{"d_expert": 128, "d_shared_expert": 128, "router_score": "sigmoid", "normalize_top_k": true, "router_noise": 0.3, "norm_eps": 1e-05, "batch_tokens": 65536}
Below are experts of layer 7 (counted from 0) of a mixture-of-experts language model. Rows are named router (the router's row for the expert) and show model dimensions 0-127. Each number is 128 + 32 x the weight over its row's rms, rounded and kept within 0 to 255.
After each expert's rows: "gets" lists some tokens that make up at least twice as much of what it gets as of all text; "comes after" lists some tokens at least twice as common just before its tokens as in all text. This comes from a sample of Wikipedia text that the model never trained on. Tokens count by the router's weight.

# expert 49
router [141 133 118 116 115 116  88 177 197 175 162 118 100 211 177 104 115 162 153 167 107  99  82 144 150 115 142 162 121 100 128 140  80 128 140 109 102 201 109 102 118 178 114 138 172  98 181 116 159  92 125  91 108  71 146 121  99  56 149  81  94 136  49  65 105 112 110 141 116 106 128  82 107 184 144 165 144 150 167 163 109 151 143  86 120 119 151 137 118  83 137 110 167  96 119 136 173 103  90 118 149 120 143 155  99 102 108 152 169 113 216 157 142 106  76 149 140 103 168 162 132  89 106 117 144 128 157 125]
gets: " ", "1", "2", "3", " |", "4"
comes after: " ", " |", " (", " /", " $", "born"

# expert 15
router [101 127 115  90  93 104 128 197 157 127 128  89 103 173 187  77 136 156 128 123  81 130 136 141 134 114 112 193 131 173 145 131 135 128  84 107  86 129  59 136 189 148 167  93 146 127 183  90 102  85 168 100 162  81  82 119 103 134 131  94 108 145 108 128 101 100 126 109 156 113  95 148  85 195 149 114  99 153 155 162 117 171  99 138  93 137 107 167 133 132 110 107 174 125 182 115 174  59 119  45 146 100 115 127 153 112 129 152 193 172 152 125 174  82  58 129 144 136 176 144 113  98 123 125 167  89 113 113]
gets: "er", "ar", "ent", "or", "ctor", "ist"
comes after: " m", " p", " ch", " v", " M", " w"

# expert 52
router [ 69 143 155 101  85 118 114 185 198 206 124 145 122 179 143  79 157 133 126 149  96  64  97 145 142 145 159 117  36 104 137 110 128 116 156 113  93 188  88 140 106 166 149  96 181 145 132 140 192  98 110 111 146  65 107 136  95 126  98  99 114 155  91  84 109 153 107 119 102 133 100 114  95 134 164 109  98 135 156 112 132 164 136 108  92 158 125 188 121 151  69 109 142 111 132 139 144 100  89  64 188 153 120 128 140 121 108 166 105 178 159 203 138 135  89 133 182 133 141 174 124  80 130 146 129 116 120 112]
gets: " |", ";", " /", ":", ");", " –"
comes after: "0", ")", "3", "4", "5", "1"

# expert 21
router [129 100 117 107 114 122 127 185 151 167 105 119  95 164 153 115 140 171 181 141 111  92 174 134 131 131  92 131  89 134  75 148  82 147 132 121  71 165 123 118  96 146 172 132 186 145 154  65 116  90 106 137 192 115 154 151  82  59  98  94  99 161  72  97  77  96 100 141  99  84  94 147 125 147 152 135 143 187 168 131 124 158 119 148  38 137 112 106 181 115  77  71 120  97 195 176 154 112 144  94 143 145 140 139 116 113 116 139 139 123 137 128 228 150  94 165 133 152 156 149 119 116 126 115 153 112 105 163]
gets: "°", "′", "″", "/", "0", "3"
comes after: "0", "′", "8", "6", "7", "3"

# expert 38
router [129  62  88 137 118  95  76 175 112 206 120 101 135 157 142  62 141 170 146 165  85 121 158 154 156 137 150 174 122 133  91 108 130 126 119  71  80 117 112 128  92 152 138 104 122 186 143  91 178 155 128 100 117  91 126 150 138 128 104  70 100 178  67  98 131 145  87  77 140 102 158 112 108 127 116 130 150  89 133  62 130 166 118 134 125 147 128 118 124 131 135 130 159 101 154 143 172  89 141 118 110 142 108 162 185 156 109 166 147  95 199 150 138 122  94 178 137  91 190 213  96  75 162  95  73 142 130 124]
gets: " to", " by", " with", " on", " for", " of"
comes after: "ed", "ing", "s", "ated", "es", "ation"

# expert 55
router [101 120 153  79 118 101 144 184 167 130 158 101  78 152 170 131 115 156 149 123  74 153 143 172 138 180 163 198  47 118 167 135 145 130 166  89 111 147  72 103 101 161 112 114 143 123 163 108 126 127 144 116 157  80 151 122  98 103 146 126 174 129  59 131 136  95  87 105 112 119  73  88  80 120 172 123 125 108 164  84  95 168 145 131 116 179  67 107  90 108  96  86 126 113 150 163 192 112  98 117 160 141 133 143 143 123 118 204 181 156 173 133 143  75 121 177 126 128 173 158 117 137 115  68 117  92 108 113]
gets: " N", " L", " I", " O", " Ch", " W"
comes after: " |", "|", "-", ":", ",", " of"

# expert 12
router [155  69  91 124  90  62 131 213 143 148 177 119 115 138 166 102  99  94 140 141  54 106 128 167 157 136 131 157 112  87  85 118  93 170 143 119 102 174 113 145 148  90  89 123 153 108 173  73 127 113 102  99 148  71 147 136  61  99  89 111 154 154  85 105  95  72  94 149 175 111 110 177  97 123 147 123  93 109 160 101 133 200 103 146 128 123 149 167 123 130 104 145 169  79 171 200 141 152 103 111 164 146 115 135 152 129 103 168 152  96 132 169 169 105 114 133 151 119 178 169 150 144 164 128 121 118  73  98]
gets: " A", " E", " an", " U", "A", " e"
comes after: "-", " the", " of", ":", ".", " and"

# expert 16
router [113  86 157 111  69 131 137 198 136 168 129  89  77 150 201  97 187 139 146 136 122  99 109 158 131 173 156 120 107 128 124 120  91 137 165 119  65 136  59 108  67 128  85 119 185  96 161 121 121 101 122 143 115  80 131  99 116  50 143  93 161 127  95 115 109 138  97 133  98 103 103 131 119 126 162 111 140  95 159 111 122 141  88 134 142 156 122 150  62 134 120  89 183 129 158 150 172  90 156 103 183 145 168 142 110 130  98 213 147  97 165 164 165 100 150 121 127 120 187 213 129 141 130 103 117 100 107 100]
gets: " G", " R", " H", " P", " J", " D"
comes after: ",", " |", ":", " of", " by", "."

# expert 3
router [147 129 136 108 134 115 117 172 113 184 103 122  76 183 140 104 102 195 151 171 111 134 114 160 149 151 116 162  66 150 105 125 146 162 110 167 105 152  94  96 130 181  96 132 114 149 180  78 141  98 131 127 128  99 151 130  83  98 123 131 104 148  94 143 118 126 110  76 165 133 115 152  83 188 125 115  56 108 199 115 150 152 109 119 121 115  50 122 113  84  76 100 187  91 184 128 147 130 159  79 103  88 143 208 129 147 147 206  98 132 171 122 171 126 104 147 153 114 111 164 127 132  99 137  77  91 109 166]
gets: "1", "0", "2", "8", "9", "7"
comes after: "0", "9", "1", "8", "2", "7"

# expert 30
router [153  61 116  95  98 108 132 158 201 159 148 122  96 156 160 102  93 141 219 136 101  95  93 142 135 144 153 154 104 136 129 119 109 121 145  85 116 139 111  83 111 153 119 101 178  94 136  94 167  76 104  94 125 113 112 164 118  65 105  63 152 178  53 104 124 103  73  96 146 121 144 145 109 164  93 115 129 173 138 109 126 151 144  82 131 151 149 142  93 111 106  81 129  75 168 151 145  87  91 101 176 150 129 170 155 112 156 188 145 150 206 187 164 109 107 154 154 135 182 165 112  89 130 119 124 108 114 148]
gets: " |", ",", " –", ":", " -", "-"
comes after: "\n", "a", ")\n", "i", ")", "o"

# expert 18
router [ 93 162 111 113  98 131  92 146 187 151 141  96 106 136 144  65 128 127 173 203  78  94 149 193 164 146 135 151  51 114 101  86  92 120  94 146  94 148 123 119  60 157 142  90 106  90 117  88 159 140  80 133 197 136 162  85 102 119 128  98 111 185 126 126 111 124 108 109 166  80  95 168  99 177 161 136 112 151 180 103 119 181 111 146 133 147  94 182 110 102 122 150 114  82 137 157 146  63  83  89 141 123 148 141  96 157 138 172 163 152 126 143 144 191 124 152 148 102 143 149  84 129 124 139 172  98  81 118]
gets: " c", "c", " t", " C", " T", "t"
comes after: " a", "-", " an", " his", "'s", " the"

# expert 60
router [ 79 129 131  63 134  89 116 163 168 134  89 133 166 183 131 129 110 114 128 139 127 145 124 147 134 129  99 179  70 131 105 106 107 172 118  64  70 155 118 113 124  77 153 104 146 177 184 106 156 149 138 127 148  99 116 104  65  47  93 126 152 138  91 126 166 143 127 132 118  65 103 103  83 194 146 132 117 145 157 132 103 150 157 132  81 155 151 164 117  76 146 130 184  88 114 161 162 100 122  95 157 139 172 194 111 173  98 137 133 132 172 134 163 142 155 120 176 101 162 169  83  66  72 142 139  86 128 103]
gets: "|", "-", "==", " |", "===", "\n\n"
comes after: " |\n", "\n", ".\n\n", ")\n", "-", " |\n\n"

# expert 0
router [119  89  84 104 106 124  74 169 161 171  86  82 109 175 175 134 122 115 125 194 101 138 118 152 172 132 177 129 111  83 114 113 115 119 124 118 106 147  56 140  94 149  86 140 176 127 166 141 113 165 135 137 113 138 156  80  83  74 131 130 144 146  66 118  70 143 161 154 130  52  83 129 137 160 153 109 101 126 148 150 121 141 154 110  76 103 127 142 160  65 115 138 142  66 134 150 162 120 136  85 136 170 115 207 164  90 151 163 120 141 152 181 181  80 133 155 135  87 163 198 115  88 151 111 122 111 105 152]
gets: "9", "0", "2", "8", "1", "7"
comes after: "1", "2", " ", "3", " February", " September"

# expert 47
router [107 108 103  88  88 138  70 169 183 163 164 158  84 190 159  67 134 211 144 203  81  88 147 186 145 122 131 169 100  81 133 152  84 161 122  94  93 150  81 115 106 145 109 135 183 116 117 103 166 118 122 111 136  84 101 115 142 113  95 115 108 158  87 122  70 143  88 132 179 117  99  81 129 146 151 134 115 110 144 134 130 155 117 134  76 164 127 198 138 112  93 116 143 104 163 157 154 101  82  83 183  96 131 168 125 120 173 199 149 122 123 161 138 103 139 179 135 108 139 159 134  79 135 122 104 108 117 131]
gets: ",", ".", "–", " ", "1", ":"
comes after: "1", " |", " ", "2", "3", "0"

# expert 48
router [150 130  52  99  80 175 113 159 161 182  93 107 133 173 216 138 106 127 150 161 115 102 117 135 139 184 154 127 100 151 149 130  73 114 170 108 109 140  71 112  88 179 123  73 131 137 162  84 129  80 114 116 147 104 188 158 134  93 100  78 137 153  70 121 108 103 115 121 123  83  98 167 119 154 123 166 149 134 114 147 141 136 118  77 107 162  93 146 151 139  76  79 154  93 148 167 155  98  96  88 142 114 182 180 146  96 110 190 168 131 157 130 183 141 112  82 136  80 157 167  85  95 136 134 113 137 103 131]
gets: "o", "u", "i", "ou", "a", "os"
comes after: " H", " K", " J", " V", " G", "h"

# expert 50
router [144 140 123 115  31 132 103 165 158 134 145  51 109 189 159 115 146 132 135 163  60 109 162 147 146 165 112 142 129 152 123  83 159 187 142 122  80 155  91 118  93 123  93 113 104 144 185  70 155 126 152 122 157 123  96 142  57 100 146  51  98 196  95 130  89 147 128 117 128 108  73 122 112 159 163 160 115 123 120 142 142 184  93  74  73 119 111 157  94 144 146 101  96 120 184 130 163 114 123  91 115 138 118 146 147 141 108 142 118 149 190 127 220 123 164 145 127 131 154 143  86 111 110 143 144 160 131 106]
gets: "i", "u", "or", "iz", "in", "g"
comes after: "v", "r", "g", "l", "c", "pl"

# expert 5
router [151 158 113  74  57 118  76 149 117 226 124 103 107 160 164  92 148 160 154 165 118 137 112 187  96 168 149 120 112 136  99 118 108 161 151 102 112 157  65 163  90 175 121  82 159 139 149 129 106 135 115 141 100 123 119 110 119 132 130 159  81 177 122  96 118 167  73 145 139 121  87 134  94 152 137 166 117 187 157 130  87 125 109  93 166 172 122 120 101  69 118  84 141  42 127 127 155  90  87 119 161 164 127 154 135 120  88 139 185 149 119 198 143 143 142 113 130 109 176 151  67  67 141  96 150  95 116 124]
gets: " that", " as", " h", " which", " but", " where"
comes after: " to", ",", " and", " not", " would", " wh"

# expert 63
router [132 130  75 124 115 143 129 170 149 129 137 144 117 185 150 133 139 179 130 158 129 107  97 170 132 156 179 177  44  70 126 112 107 164  93 118 106  95  72 109  76 143 122  86 110 148 161 105 129 157 113 129 141 128 121  83  97 168 168 125 148 154 129 131 117 144  70 137 167  87 114 164  88 150 117 168  86 111 149 117  78 193  89  83  72 133 129 174 101 132 106 107 128  96 150 174 123 141 110  61 135 199 136 165 109 121 137 166 182 150 161 179 159 118 127  99 175 107 139 146  65  77 136 176  81 116  95 101]
gets: " as", "g", "as", "at", "re", "us"
comes after: " B", " L", " b", " Ar", " St", " l"

# expert 13
router [108 160 106  86 116 128 120 161 159 147 148 129  91 167 193  65 138 204 166 143 107 124 120 214 168 172 169 170  82 110 121 143  65 135 130 120 109 165  74 150 127 155  93  93 157 113 136 102 169  69 112  87 165  96 137  76 112  95  98 143 117 139  37  98 127 129  97 142 117  88  74 101  79 126 134 152 155 121 159  88 143 164 120  71 111 101 106 167 128  69 141  99 150 115 160 149 156 123 152  89 121 137 150 140 106 146 107 140 149 116 137 110 143 142 128 166 107 129 178 196 138 128 187  96 140 131  85 108]
gets: " K", " H", " B", " C", " T", " R"
comes after: " (", " |", ",", ";", ":", " in"

# expert 35
router [ 82 115 119 115  84  95  87 146 185 188 131 124  89 166 169  64 152 193 154 137  92  94 171 140 193 173  93 149 112  95 145 168  67 104 129  68 103 145  65 135 125 172 136  83 194 152 154  88 173  68 146 125 182 137 144 123 120 104  98 152 101 178 110 130 117 128  66 139 100 129  89  98  91 160 177 129  81  87 164 122 129 139  91 148  70 148 119 140 112 123 126 114 129  81 132 201 151 115 118 106 151 170 138 162 114 139 155 153 174 113 117 145 171 111 137 101 153 134 136 157 121 119 129 119 119 104  88 138]
gets: " ", "%", "0", " —", ".", "1"
comes after: " |", ";", " ", "0", "5", "6"

# expert 7
router [161  78 134 116 103 127 118 164 135 152 132 124  84 155 158 107 149 131 196 134 148 140 118 177 156 128  99 165 124 131 114 129  56 107 122 102  69 115  93 111 103 174 143 137 145 112 187 110 133 122 150 139 167  89 170 136 112  53  88  92 154 160  73  58 127 122  92 103 166 122 105 158  75 163 109 153 110 166 185 129 167 129 125 104 115 142  94 164  69  83 118  78 169 101 191 158 110  56  91 111 157 152 106 115 137 102 123 180 160 114 200 176 169  84 145 146 112 101 154 150 120 102 115 107 175 121 132 136]
gets: " c", " w", " d", " t", " p", " reg"
comes after: "a", "i", "o", "ia", "an", "us"

# expert 36
router [152 162 158 103 105 145  89 183 156 180 108 107 126 145 158 125 181 146 193 166  65 102 150 149 142 161 134 149 100 106 115 126 106 122 150  98  93 128 101  83 139 142 128 139 182 101 156 101 186  81 124 135  97 103 122 108 107  77 115 117 121 151 113 105  85 130 107 100  89 112 132 147 118 150 163 138 117 137 116 103 108 152  91 118  78 182  66 149 140 100 132  26 181  76 200 173 117 110 158  92 141 144 107 132 122 127  96 178 137 138 203 174 124  99 137 118 126  73 184 146 168 108  97 167 127 121  69 111]
gets: "h", "a", "at", "i", "am", " Sh"
comes after: " S", "s", "j", "z", "el", "as"

# expert 23
router [146 111 111  70 111 164 100 155 148 148  66 107 140 173 123 108 183 173 154 142  48  90 145 223 146 142 144 124 105 127 138 148 103 136  95 142 123 118 114  91 120 121  71 172 152 185 147 100  92 131 153  84 160 157 128 100 104 110  86  84 122 180  92 131 133 133 136 103 138 144  94  75 118 140 110 148 142 169 141 148 140 176 103  60 130 127 148 133 102 152 100  64 145  73 141 140 131  99 154  87 179 180 157 125 119 102 165 188 127  80 132 166 120 111  82 143 148  76 172 162 124  83 100  91 126  84  97 157]
gets: ",", " and", " he", " He", " she", " which"
comes after: ",", "s", "a", ".", "es", "ia"

# expert 9
router [114 112 136 107 102 143 154 136 178 163 119 125 117 161 174 128 155 181 119 169  96  60 153 176 141 167 142 137  84 115  88 136  95 145 121  98 105 116 100  78 129 108 109  90 144 120 168  81 143 104 112 139 144 104  96  93  83  94 157  92 162 157 132 137 112  82 143  69 127 116 124 108  89 181 151 186 142 160 207  68 157 138 132 107  99 133  78 113 150  77  79 149 184 131 177 186 151  67 111  82 122 107 177 205 108  98 135 157 112  72 121 127 155 126 149 126 144  98 192 155 123 113 130 156 113 127  80 135]
gets: "c", "r", "m", "t", "g", "ort"
comes after: " E", " A", "E", " Mar", " I", " An"

# expert 62
router [145 132 156 135 104 125  83 147 147 179 126  56 105 166 153  82  98 166 139 163 101 131 159 165 205 149 118 156  91 133 153  77 137 119 118 116 114 152 125  67 134 133  79 140 115 136 179  77 175 105 152 119 116  70 159  83  73 107 106 152  96 142 140  74 150 163 135 107 148  91 109 103 105 149 169 170 115 152 133  86 109 136 120 134 104  86 104 145 144 123 116  64 141  42 152 178 179 105  94 117 227  79 143 142 109 104 130 167 137 161 143 166 151 113 135 175 154 163 124 156 137 107 149  73 129 117 114  99]
gets: " f", "ly", " n", " be", " not", " had"
comes after: " was", " is", " were", " and", " to", " are"

# expert 17
router [157  69 118  91 104  83 112 151 209 159 145 143 144 179 177 119 103 158 177 177 121 101 100 148 125 158 125 171 113 101 116 140 145 183 174  94 103 183 121  97  61 185  76 120 157 110 137  66 140 150  68 144 175  94 119 128  90  99 132 110 106 172  92 147  94 136 143  83  94  76 106 132 113 163 177 150 141 129 172 168 118 176 122 147 109 141 133 113  93  86 145  96 123  68 132 163 164  80 130  71 119 139 126 186 112 103 162 171 132 146 150 119 149 108  89 147 133  91 153 164  87  88 113 133 124  92 112 123]
gets: " ", "1", "2", " |", "3", "4"
comes after: "|", " ", ".", " |", "–", "1"

# expert 61
router [167 128  93  79  76 156  90 148 114 183 101  84  83 187 160 101 144 199 158 130 113  69  86 180 163 133 143 130  63  83  98 109 100 164 120  83  81 132  87 132 155 112 154  87 139 103 160 122 168 140 149 142 206  84 110 112 100 105 145  88 116 163  48  80  95 147 118 107 155 105 118 118  73 175 151 176 127 122 182 179 133 145 126 131 118 120  81 150 106 122 154  95 152 104 179 141 152 112 123 128 192 112 126 114 133 129 129 139 160 175 130 155 151 123 153 128 132  86 138 169  80  85 151 119 102 135 143 116]
gets: "ct", " st", " us", " serv", " act", " also"
comes after: " re", ",", " and", " t", " he", " l"

# expert 51
router [116  84  96  71 110 117 119 158 132 184 110  95  92 175 196 125 103 161 158 181  88  59  86 137 201 145 136 145 117 177 157 132 143 150 115 146  71 146 105 127 130  93 135 132 134 122 139 136 185 128 138 130 143  97 125 110 107 116 142 139 122 137 150 149  58 173 100 152 120  84  96 110 110 153  89 124 155  92 124 145  82 176 133  65 105 138 118 145 120 117  64 147 140  68 154 123 132  88  82  54 165 123 155 179 121 174 117 176 185  97 175 110 126 150 129 119 164  50 140 154 117 116 130 124 181 154 114  97]
gets: "v", "r", "i", "g", "d", "ri"
comes after: " D", " d", " O", "d", "D", " en"

# expert 42
router [107 115 137  97 100 134 112 140 131 165 130 138  99 157 182  92 121 201 157 129  77  92 127 160 168 151 150 129 117 115 157 150  81 129  86  70  98 176  88 103  85 175 132 145 159 152 162 106  98 125 132 140 128  90 136 140 107 133 125  83 126 221 117  96  75 155  92  96 143  84  73 105  80 147 138 168 129 115 156 111 115 145 119 142  92 112 110 123 129  43 105  85 140 115 142 190 186 107 104  80 191 159 152 153 134 166 111 155 191 151 179 156 159  96 138 164 115 125 159 158  99 113 140  71 133 123  73 102]
gets: " it", " time", " years", " over", " season", " $"
comes after: " on", " in", " of", " for", " with", "ing"

# expert 40
router [108 107 168  99 117 128 112 123 225 143 165 102 123 179 145 127 135 126 185 148 121  92 143 130 136 213 131 113 121 138 112 130 125 144 107 117  93 116  86 140  98 139 138 117 137 111 127 106 139  95 163 138 126 126 120  97  92  92 120 115 132 178 118  92  89 140 110  74 158  84 112 133  46 181 178 158 102 100 159 115  94 180  47  94 119 140 114 175 127 122 107  99 143  86 144 175 214 112 163 100 146 152 136 158 137 109 133 131 162 103 184 185 131 111 118 105 187  78 157 157  91 120  75 103  68 164 133 161]
gets: "k", "o", "z", "ad", "ber", "t"
comes after: " R", " B", "R", "or", "ra", "er"

# expert 33
router [173 124  76 142  81 131  93 166 175 153 117 119 131 164 188 128 124 138 134 182 113 113 110 141 167 113 109 151 132 108 118 115 127 120  89 146  63 115 101 103 136 142 120 119 152 163 126  90 170  65 104 112 124 140 132 141  98 106  82 109 154 195  73  97 101 131 103  67 108  53  86 101  71 183 122 135 129 138 128 146  90 153  90 104  79 168 155 159 150 101  79  62 151  88 170 172 161 107 164 112 192 156 117 137 150 163 114 154 151 153 180 193 169  97  96  89 106 144 162 159 140  99 110 147 109 144 131 170]
gets: "y", "a", "i", "er", "am", "ad"
comes after: "l", " St", "k", " Sh", "w", " Cl"

# expert 34
router [115  77 125  60  98  91  94 188 130 163 114 135 141 159 195 125 151 167 122 144 141 128 115 163 127 178 152 130  57  80 105 123  86 150 120 142  50 182 122  57  99 120 109 146 112 111 142 130 152  98  74  71 121 136 153 134 166  92  99 138  92 160 111 139 129  84 132 129 110 103 107 144 131 138 109 142  67 140 184 138 119 165 113 118 116 152 113 107 108 110  79  90 189  65 161 131 131 104  82 118 164 195 116 123 133 160 135 184 169 159 129 151 181  93 152 160 145 111 178 170  81 131 170 126 114 136 104 162]
gets: " S", " s", "s", "S", " trans", " cons"
comes after: "-", " a", " the", " and", " \"", " of"

# expert 31
router [128 110 122 141 102 122 129 194 140 147  95 132  84 160 183 107 123 157 133 169  60  93 122 183 159 148 138 161  74 133  56 148  92 133 172 152  99 168  89  91 141 148 118 115 159 104 116  62 160  79 140  89 154 145  98  93 118 121 115 146 127 141 106 124  99 136 149 114 157  94 178 133  87 203 171 182 121 192 157 111  79 127 148 130 126 132  82  96  96  79 124 122 146 107 137 148 134  84  98 103 157 170  93 184 118 142  93 163 148 168 158 108 167  95  79 100 129  80 158 159 139  85 148  97 155  61 138 113]
gets: "p", "v", "d", " D", " app", "m"
comes after: " P", " p", " im", " E", " re", " pre"

# expert 6
router [116  91 100 114 116  97  64 141 136 133 169 122  96 152 141  94 112 143 163 129 117 127 122 173 164 181 135 111 138 101 101 137  87 107  91 152 134 182  77 127  76 122  86  99 130 145 159 139 168 118 144 102 201 104 126 105 110 105 115 128 167 142 103 137 140 165 122  82 120 103  97 132  85 151 163 145 167 129 230  86  87 144 118  99 111 120 148 189 127  73  61 123 185 104 144 153 169  62 105 107 179 139 139 152 156 109 150 134 196 109 156 137 159  97 151 145 158  51 181 147 120 120 146  88 152  83  89 121]
gets: " b", " p", " w", " first", " st", " g"
comes after: " the", " The", "The", " a", "'s", " his"

# expert 24
router [ 85  92  98  95 113 126 135 170 139 152 162 122  76 167 166 136 131 137 115 198  82  87 163 145 170 159 124 176  85 126  73 162 146 140 119 136 115 206  53  79 157 121 146  88 111 136 166 100 136 147 144  95 183 160  99 144  84 132 173  80  99 178 123  83 131 125  93 132 147  36 112 104 111 182 144 182 131 119 181 166  94 133 128 131  74 131 122 130 103 113 104 120 125 122 161 125 121 105  89  86 184 167 111 127 167 120 149 140  98 130 111 155 160 164 143 111 153 129 154 166 104  85 130  95 100  68 115 160]
gets: "ic", "ac", "ro", "ric", "it", "ur"
comes after: " c", " f", " p", "c", "p", "f"

# expert 29
router [ 78  76 135  62 105  68 134 110 172 143 109 135 133 144 177 141  82 155 166 210 115 122 162 134 161 170 116 125 115 154  81 118 103 100 108 110  60 152  98  70 125 146 134 111 222 162 130  76 147 103 123  78 142 105 171 126 123 117 140 122 141 170 100 128 100 130 134  79 155 117 119 113 105 186 130 146 126 135 207 133 106 143 134 134 117 173 143 190 156 110  89  85 142  86 133 164 131  91 109  98 139  92 146 129 138 129 122 175 205 120 139 174 176 146  87  81 140  84 167 156 118  88 126 100 138 123 103 146]
gets: "ing", "er", "y", "eneral", "ry", "ics"
comes after: " T", " G", "T", " t", "ot", " g"

# expert 54
router [106  47 108  99 106 128 127 173 161 126 154 110 136 133 169  93 149 172 185 143  61 106 160 191 113 151  81 111  76 166  68 123 113 149 158 109  60 163  96 156 100 140 179 136 178 140 149 116 190  92 130 154 137  76 147 109  83 141 103  96  86 162 162 127 116 140 138  83 121 105 158 145 101 205 151 133  91 122 127 138 101 151  88  70  92 111 124 144 129 132 120 105 172 102 201 118 139 115  76  65 146 125  81 117 146 129 154 137 148  96 138 149 203 149 140 154 143 117 138 169 105 107 120 165 128 118 110 150]
gets: "th", "ist", "t", "h", "od", "er"
comes after: "p", "i", "m", "in", "ro", "b"

# expert 8
router [137  88 122 139 105 121 141 180 117 165 156  97 123 166 143 154  95 136 160 156 105  64  89 116 190 126 100 138  82 119  91 161 134 135 149  55 120 156 130 130  99 173 106  89 130 161 169 108 124 118 141  88 143 131 128 103 136  92  99 124 116 177  95  87  96 150 140 174 130 119 130 126 111 173 102 100 118 164 169 128  93 170 129  69  65  88  91 206 104 106 120 109 182 103 155 205 124  53 125 135 136 120 116 169 145 145  90 181 131  82 107 156 161  77 107 171 174 148 167 159  78 122 155 111  88  85 159 125]
gets: " in", " a", " was", " re", " In", " pro"
comes after: " is", " was", ",", " as", " and", "ed"

# expert 43
router [102 121  91  98  97 125  87 157 171 168 156 128 129 197 128  82  99 155 166 128 124 114 111 147 156 113 106 166 126 113  92 119 135 135 111 137  99 180 113 110  69 146  86 143 187 124 179 106 174 147 131 132 173 121 151 146  89 102 120  98 141 124 137 125  73 138 124 100 149 120 103 111  84 174 156 153 111  92 164 129  69 152 142 104 116 115 159 128 103  97 109  91  90  74 165 212 219 144 121  99 122 111 142 163 137  93  91 188 189 114 120 157 151 172  70 114 117  92 174 160  66 110 146 108 135  58 115 150]
gets: "2", "1", "3", "5", "4", " two"
comes after: " ", ".", "1", " (", " th", ","

# expert 11
router [145 128  80 153 117 102  61 173 128 196 168  83 124 154 141  87 151 124 124 164  64 146 121 145 170 176 128 118  73 117 140 146  83 182 106 112  76 211  80 108 107 173  72 103 139 183 161 106  96 155  94 132 170 111 145  89  95 111 174  89  92 148 111 133 127 134 141 110 113 113  80 126  97 161 159 133 118 100 179 127 106 166 103 132  55 188 154 145 107 122 116 143 124  67 149 120 155 105  90  81 135 100 150 171 132 117 149 160 196 108 170 137 156 113 100 153 139 118 185 158 110  97 126 128 160 127 123 123]
gets: " ", "1", "–"
comes after: " ", " |", " in", ":", ",", ";"